{
  "n_layer": 9,
  "d_model": 320,
  "n_experts": 24,
  "experts_per_token": 3,
  "d_expert": 128,
  "d_shared_expert": 0,
  "activation": "bilinear",
  "moe_layers": [2, 3, 4, 5, 6, 7, 8],
  "router_score": "sigmoid",
  "normalize_top_k": true,
  "routed_scale": 1.0,
  "balance_loss": 0.000148,
  "balance_bias": true,
  "init_std_router": 0.0125,
  "lr_router": 0.000403,
  "n_head": 5,
  "n_kv_head": 1,
  "head_dim": 64,
  "vocab_size": 2992,
  "norm": "rmsnorm",
  "norm_place": "pre",
  "norm_eps": 1e-06,
  "positions": "rope",
  "rope_base": 10000.0,
  "rope_fraction": 1.0,
  "qk_norm": false,
  "attn_scale": 0.125,
  "tie_embeddings": true,
  "parallel_block": false,
  "init": "uniform",
  "init_std_qkv": 0.0253,
  "init_std_o": 0.00596,
  "init_std_up": 0.0253,
  "init_std_down": 0.00504,
  "optimizer": "muon_variant",
  "lr": 0.00307,
  "lr_mult_o": 3.0,
  "lr_mult_down": 0.7,
  "beta1": 0.95,
  "lr_head": 0.0132,
  "warmup_steps": 200,
  "schedule": "wsd",
  "decay_fraction": 0.729,
  "decay_shape": "pow",
  "final_lr_fraction": 0.05,
  "batch_tokens": 131072,
  "seq_len": 256,
  "doc_mask": true,
  "train_tokens": 650800000,
  "steps": 4966,
  "dataset": "wikipedia_en"
}
Below are experts of layer 6 (counted from 0) of a mixture-of-experts language model. Rows are named router (the router's row for the expert), gate (a neuron's input weights, with its number), up (a neuron's input weights, with its number), down (a neuron's output weights, with its number) and show model dimensions 240-319. Each number is 128 + 32 x the weight over its row's rms, rounded and kept within 0 to 255.
Before each expert's rows: "comes after" lists some tokens at least twice as common just before its tokens as in all text. This comes from a sample of Wikipedia text that the model never trained on. Tokens count by the router's weight.

# expert 3
comes after: " |", "–", " (", ";", "|", ":"
router [149 130 165 118 139 128 126  94 129 145 155 106 139 160 106  86 129  99 141 132 129 141 142 164 145 106  73 114 126 132 148  94 122 120 107 163  97  96 134 132 176 165  63 114  50 138 111 149  81  86 157  98 131 158 125 168 123 177  57 176 183 141 189  70 102 139 141 123  94 138 117 126 116  91 146 126 126 101 165 138]
gate0 [167 137 116 136 130 136 121 119 147 149 158 133 142 132 109 164  95 136 109 134 122 133 142 146 145 114  81  95 161 127  34 124  94 141 115 126 142 113 120 124 133 144 191 175 140 128 155  67 183 162 158 169 114  96 111 106 124 107 122 105 158  90 136 117  99 207 168 123 101 156 134 174 109 116  87 100  99 153  60  71]
up0 [152 120 132 134 110 169 129 141 166  94  94 103 103  71 121 117 175 143 155 166 147 134 106 137 129 156 171  90 101 128 134 145 221 121 110 134 114 127 152 170  73 143  89 151 168 122  43 149  97  58 116 195  43 124 149 112  99 131  73 191 138 146 126 136  98 217  46 164 118  88 119 128 103 115 105  92 122 149 114 127]
down0 [100 129 150 135 119  87 126  99 155 170 143 117 107 187 146 177 125 166 132 108 153 134 151 134 120 144  89 107 200  85 142 132 149 120 159 107 121 121 137  90  46 163 184 145 110 115 104 108 177 119  85 106  85 129 107 199 175 165 120 131 106 116 135  89 202 146 136 100 159 153 182  46 138 174 166 139 102 149 162 150]
gate1 [134  85  47  96 112 134  80 104 159  77 108 101 153 143  85 135  83 137 119 152 152 118  42  88 169 114 114  82 131 135 143  41 103 127 124 141 182 106 131 110 110 163 125 175  91 148 106 111  32  78 131 103 113 110 104 129 138 124 148  96 154  96 170 129 136 139 169 162 167 196 172 162 151 149 150  90 121 121 190 117]
up1 [234 169 144 141 143 120 120 165 144 165 157 134 135 128  91 136 139  75 157 199 140 135 159 120 110 108 124 101  99 134 156 142 143 153  84 149 160 158  27  71  89 104  73 175 188 159 109 133  86 135  87 125 126 113 108 108 110  93 191 131 140 163 135 137 163 125 164 115 111 135  86  96 141 121  97 103 128 164 119 181]
down1 [147 102 124 127 157  86  68 148 136 140  51  13 132 111 126 132 150 134 116 157 112  58 143 141 154 116 141 106 143 122 127  90  71 157 101  88  81 100 117  99 133 159 144 198  75 135 165 154 122 148 147 183 125 141 238 136 133  89  93 162 186 118 130 117  80 110 124  90 124 122 123  93 126 218 111  97 153 156 141 162]
gate2 [ 71 146 145 148 108 125 146 134  54  68  64 187 180 119 171 117  71 120 140 137 103 150 118 120 112 134 127 155 112  87 107  86  56 166 204 124 102 144 105 123 128 174 115 118  89  81  90 152 115 117 180 176 119  78 120 130 105 140 161 107 164 140 177 169 128  73 162 125 143  92 100 138 126 208 144 122 154  82 118 138]
up2 [117 143  71  68 208 138 149 155  84 145 106 144 218 166 142 115 121  91 159 125  88 107 117 108 125 141 154 142 103  81 127  98 138 142 143 125  71 115 134 142 128 182 171  93 143 123 129 153  96 166 129 135 100 151 137 115  80 145 134 119 108 209  99 145 174 137 166 153 137 114 122 132 116 118 107  89  75 100 156 139]
down2 [138 137 125 168  84 144 154 118 136 126  79 104 203 140 129 123 137  77 197 105 118 108 149  97 166 134 116 111  84 147 127 122 102 154 102 193 127 157 189 114 153 118 139 146 168 164 146  94 149 177  81 121 156 112 142  93  76 111  90 142 103  99  86 120 166  95 163 143 129 147 115 168  99 154  92 119 109  89 150 137]
gate3 [160 130 172 138 141  62 138 115 149 148  73 130 123 110 129 150 104 163 107 160 109 130 132  89 107 126 161 145 194 121 125 122 149 121 179  97 161 116  99 133  82 142 201 133 158 118 110 101 157 169  94 138  35 129 134 126 127 129 134 109 164 116 196 188 154 105  92 110 138 136 122 113 127 116 176 161 163 150 122 119]
up3 [ 81 166 133  87 119 105 102 149 126  75  62 136 157  77 126 132 151 114  67 132 151 128 140 126 149 143  55 108 136 106 115  95  90 118  83 117 133 152 133 100 110  98 101  92 146 126 181 144 100 148 125 121 155 104 100 124 152 142 150 110 101 168 114 174  68 135 173 133  73 108 185 136 146 147 105  68 124  52  90 135]
down3 [118 137  90  59 124 148 155 145 130 157 133 106 175 151 119 124 155  73 123 156  77 109 138 103 188 148  97 108 125 177  90 156 117 110 117 169 126 175 115 112 127 108 114 199  92 108 135 177  91 137 120 105 158  69  75 153 169 130 130 117 164 117 116 126 143 201  84 145 176 152 107  59 151 134 161 122 150  64 133 176]
gate4 [145 126  92 157 170 113 145 169 150  79  92 183 140 130 122 133 109  67 119 152 112  92 160 145 144 196 126 119 175 119 138 139 174 155 203  75 162  87 137 123 161  80 115  32 137 180 131  89 112 109 132 108 133 142  64 117  99  85  63 125 111 125 143 134 153 138 135 112 120 128  52 152 115 160 128 186 107  62 118 167]
up4 [171 123 106 194 166 110 136 173  74 114  96 126 174 138  52 193 136  72 139 137 130 135 124 122 117  94 187 120  96 167 111 134 150 148 145 125 123  75 116  81 157  84 119  46 140 170 138 107  96 155 122 102  97 210 173 148  93 104 103 101  43 152  99 138 160 128 133  90 115 135 166 145 150 187 101  79  74 135 129 129]
down4 [134 187 150 126  85 113 131 188 123 142  42 140 105 164 160 119 120 154 146 119  95 167  67 127 164  74 117 103 114  81 159 101 177 108 153 139 126 129 145 150  96 110 150 158 149 124 120 167  95 142  82 201 152 109 110  74 114 109 116  86  79  95  74 111 115 129 120 155 147 147  99  66 123 112 128 151 140 145 139 117]
gate5 [115 129 145 124 131 114 156 170 134  53 164 179 144 143  80 138 149 123 128 188  96 137 121 183 138 111 128 107 123 146 212 142 135 132 141 126 135 142 116 122 103 180 126 140  91 110 160 145  93 126 138 141 132 144  39 146  52 139  94 128 135 141 126 123 193 103  96 113 125 160  96 126 156 168 156 119  98  80 108  96]
up5 [109 164 138 127 140  77 103  92 111  78 163 120 141 149  82 124 180  92 112 137  70 148 146 140 169 208  93 143 192 167 174 136  95 121 123 159 108 149 125 106  24 132  96 171 109 162 159  96 152 108 189 141 166 117 186  77  83 157 145 135 140 178 142 111 200  83 120 106 179 133 143 161 120 161 138 238 102 140  81  89]
down5 [134  97 125 151 166 139 126 157 163 115  84 196 168 127  91 112 119  84  88 180  86 109 102 127 136  94 140  92 136  96 141  70  99  81 158 154  94 134 152  88 153 163 209 151  83 175 105 150 124 147 119 177 187 123 140 125  66 131 119 169 133  80 132 108 156 187 146  95 144  68  75 131  99 192 155  91 148 101 100  91]
gate6 [129  72 142  80 125 134  97 162 123 171 144 146 142 154 115 175 141 171 178 175 124 144 182 124  77 104 139  84  58 103 156  89 164 142 133 100 170 113  92 115 106 102 146 144 135 120 122 188 109 148 173 156 115 108 147 106 142 146  87  88 156 109 130 105 155  41 166 106 175  72  86 179 172 137 153 136 164 172 129  92]
up6 [180 118 184 203 143 153 115  53 118 182 127 163 163 104  98 168 185 136 127 191 166  86 194 117  91 142  99 131 126 190 117 181 147  71 149 144 161 112 145 124  91 163 133 165 125 161 183  87 127 135  77 145 146 106 155 140 169  91 138 140 179 130 113 196 165 144 107 228 110 116 124 113  89  93 162 108 139 120 134  63]
down6 [168 119 122  85 181 200 126 157  81 106 120 133 142 112 148  87 139 114 134 120 192  94 105 196 148 103  86  84 129 154 137 125 157  91 170 163 199 131 151 158 156 145 192 146 184 156 165 113 122 141 117 146 137 115 165 131 130 176 138 124 114 145 122 120 131  85  71 123 118 113 134 152 126 130  96 140  91 147  91  74]
gate7 [149  72 109 144 167 123 150  92 162  94 126 142 119 166 121 170 162 114 178 130 118 145 110  91 120 147 156 132 121 120 152 130 103  99 132 105  77 112 150 177  96 165 165 143 159 163 155 156 140 164 148 154  80 150 123  88 150  97 188  85 157 178  77 126  89  89 161  96 138 156  89  42 187 108 114 106 127 137  86 134]
up7 [107 133 133 144 125 176 116 133 179 190 114  49 143  59 161 138 108 110 148 162 109 104 135 131 149 158 157 148 144 188 130  92  79  92  89  99 198 114  61 183  93 145 160 170 142 111 108 149 107 187  79  89  98 127 146 118  84 108 159 113 180 143 156  98 102 148 142  93 151 102  75  91 109  75 158 159  95 120  76 101]
down7 [121 152 183 145 130 120 142 130 102 126  65 153 184 120 141 103 168 160 118 150 104 167 119 144 136 132 206  59 127 129 115  55 140 141  53 138 130 107 135 108 119 154 129 158 145 127 100 138 144  93  82  98  89 116 105 113 123  94 144 103 164 123 118 121 133  75 172 137 171 153  93 118 164 124 128 101 111 131 115 148]
gate8 [150 114  74 103 136 144  95 111  83 178  96 120 112 155 147 108  85 108  91 178 106  90 103  96  79 144 170 150 106  96 174 172 149 156 129 134 163 117 150 184 172 165 138 124 103  79 140 126 129 117 120 161  74 151 117  80 111 153 124 101 141 114 117 148 163 161 151 117  77 163 149  86  90 114 122 131 132 162 148 147]
up8 [ 72 146  86 162 103 101 117 102 103 155 118 117  81 127  91  97 121  81  65  40 108 122 110 123 109 112 100 149 163 176  37 160  92  95  55  70 132 142 167 159 125 165 128 150 130 124 102 115 139 142 159 177 135 153 121 120 113 130 129 168 124 115  96 150 103 140 123 143 117  89 180 121 151 199 123 163 169 125 160 169]
down8 [154 135 188 120 124 112 113 134 145 121 214 174 131  64 188 130  84 121 153 140  97 157 135 151 190 150  94  84  89 132 152  73 146 126 180 111 155  93 110  97 127  96  95 158 167  93 202 130 149 112 149  78 156 100  95 156  86 139 104 126 165 101 128 152 127 146  64 126 142 111  90 135 157  64  95 172 133 152 109 150]
gate9 [187 181  97 120  89 165  78  91 140 165 108  80  76 163 157  64 161 136 153 141 104 109  86 127 126 102  86 139 127 165 142  98  77 112 136 144  76 165 215 111 148  87 125  96  94 168 159 144 169 114 107 140 129 119 128 111 106 156 137 152 162 148 131  95  96 125 193 137 135 123  59 130 104  94 147 109 162 147 155  83]
up9 [125  87 154 141 175 137 117 134  97  86  91 170 158 138 158 126 140 146 150 117 106  91 152 109 136 122 102  62 150 145 100 130 217 138 139  98 151 135 101 104  85 115 131 197 146  98 108 142 103 106 140 146 142 169 123 135  93  60 128  55  83  53 110 118 160 184 119 125 200 106 167 111 129 150 110 110 134 127  87 139]
down9 [ 75 183 130 146 117 127 141 131 123 183 113 120 103 119 132  83 120 121 103 110 107 142  62 157 109 107  95 131 143 138 126 144 147 127  84  45 152 174 159 180 159  80  90 121 146 123 166  99 145 163 121 175  89 107  84  65 122 155 129 114 129 119 156 131  76 130 170 123 111 126 127  92 126 156 191 122 117 123 186 109]
gate10 [206 148 103 183  75 167  97 142 163 132 144 122 117 128 123 122  93  98  88 129 124 174  98  91 129 120 114 122 146 133 120 120 172 117 137 113 127 120  60 146 117 160 156  99 119 130 110 145 110 145 171 139  75  81 178 114 130  70 121 132  67 119 160 162  87 135  88 141 139 146 130  93  52 155 160 189  65 149 157 186]
up10 [131  93 100 102 116 142 141 137 118 142 139 106 123 111 148  78  89 100 115 153 103 157 143  93  86  96 114 172 162 141  97 130 174 114 171 126 123 127  28  90 137 131 119 102 121 104 204 116 123 164 157 125  79 138  60 156 122 132 208 151 112 118 195  99  53 154 132 147 191 138 181 138 153 127 142 140  44  94 156 130]
down10 [120 123  85 149 139 132 106 130 202 153 116 131  85 118 170 112 157 106 112 158 159 175 136 170 163 192 150 168 173 212 136 145 156  93 128 123 131 169 101 142 185 116  99  97  85 126 148 119 104 142 159  77  92 113 168 114  71 123 162 125  67 142 179 154 138 144 104 130 161 120 151 111 160  97 102 193 122 112 130 139]
gate11 [ 97  91 144 139  85 140 184 105 118  60 120 154 131 111 129 157 118  79 113  89 103  85 113  85 214 127 165 116 172 154  86 131 135 129 125  78 169 101 107 107 142 129 159  92  69  78 146 165 120 184 151 154  75 128  73 135 127 170 181 139 143 177  91 111 162 169 105 126 119 122 167 152 121 111 157 120 154 143 125  67]
up11 [168 116  88  88 182 159 167 108 154 158  60 159 115 113 176 126 114 110 131  93  71 178 129 113 153 103 113 146 145 103 128  62 132 142 139 142 185  74 110 155 144 134 159 113  90 127 164 142 134 162 160 155  81 121  99 143  81 108  86  90 124 101 161 149 114 182 140 103 136 144 119 102  93 107 152  90 136 114 133 106]
down11 [131 158 148 112  97 177  73 100 144 105 118 108 133 128 132 173  81  74 123 162 138 101  87 175 126  57 141 143  85 138 101 120 101 140 113 160 128 170 161  52 123 154 108 170 168 143 146 109 131 118 145  61 142 141  93  87  88 132 136  78  99 173 101  84 122 101 126 129 157 122 161 110 125  75 153 134 136 115 181 159]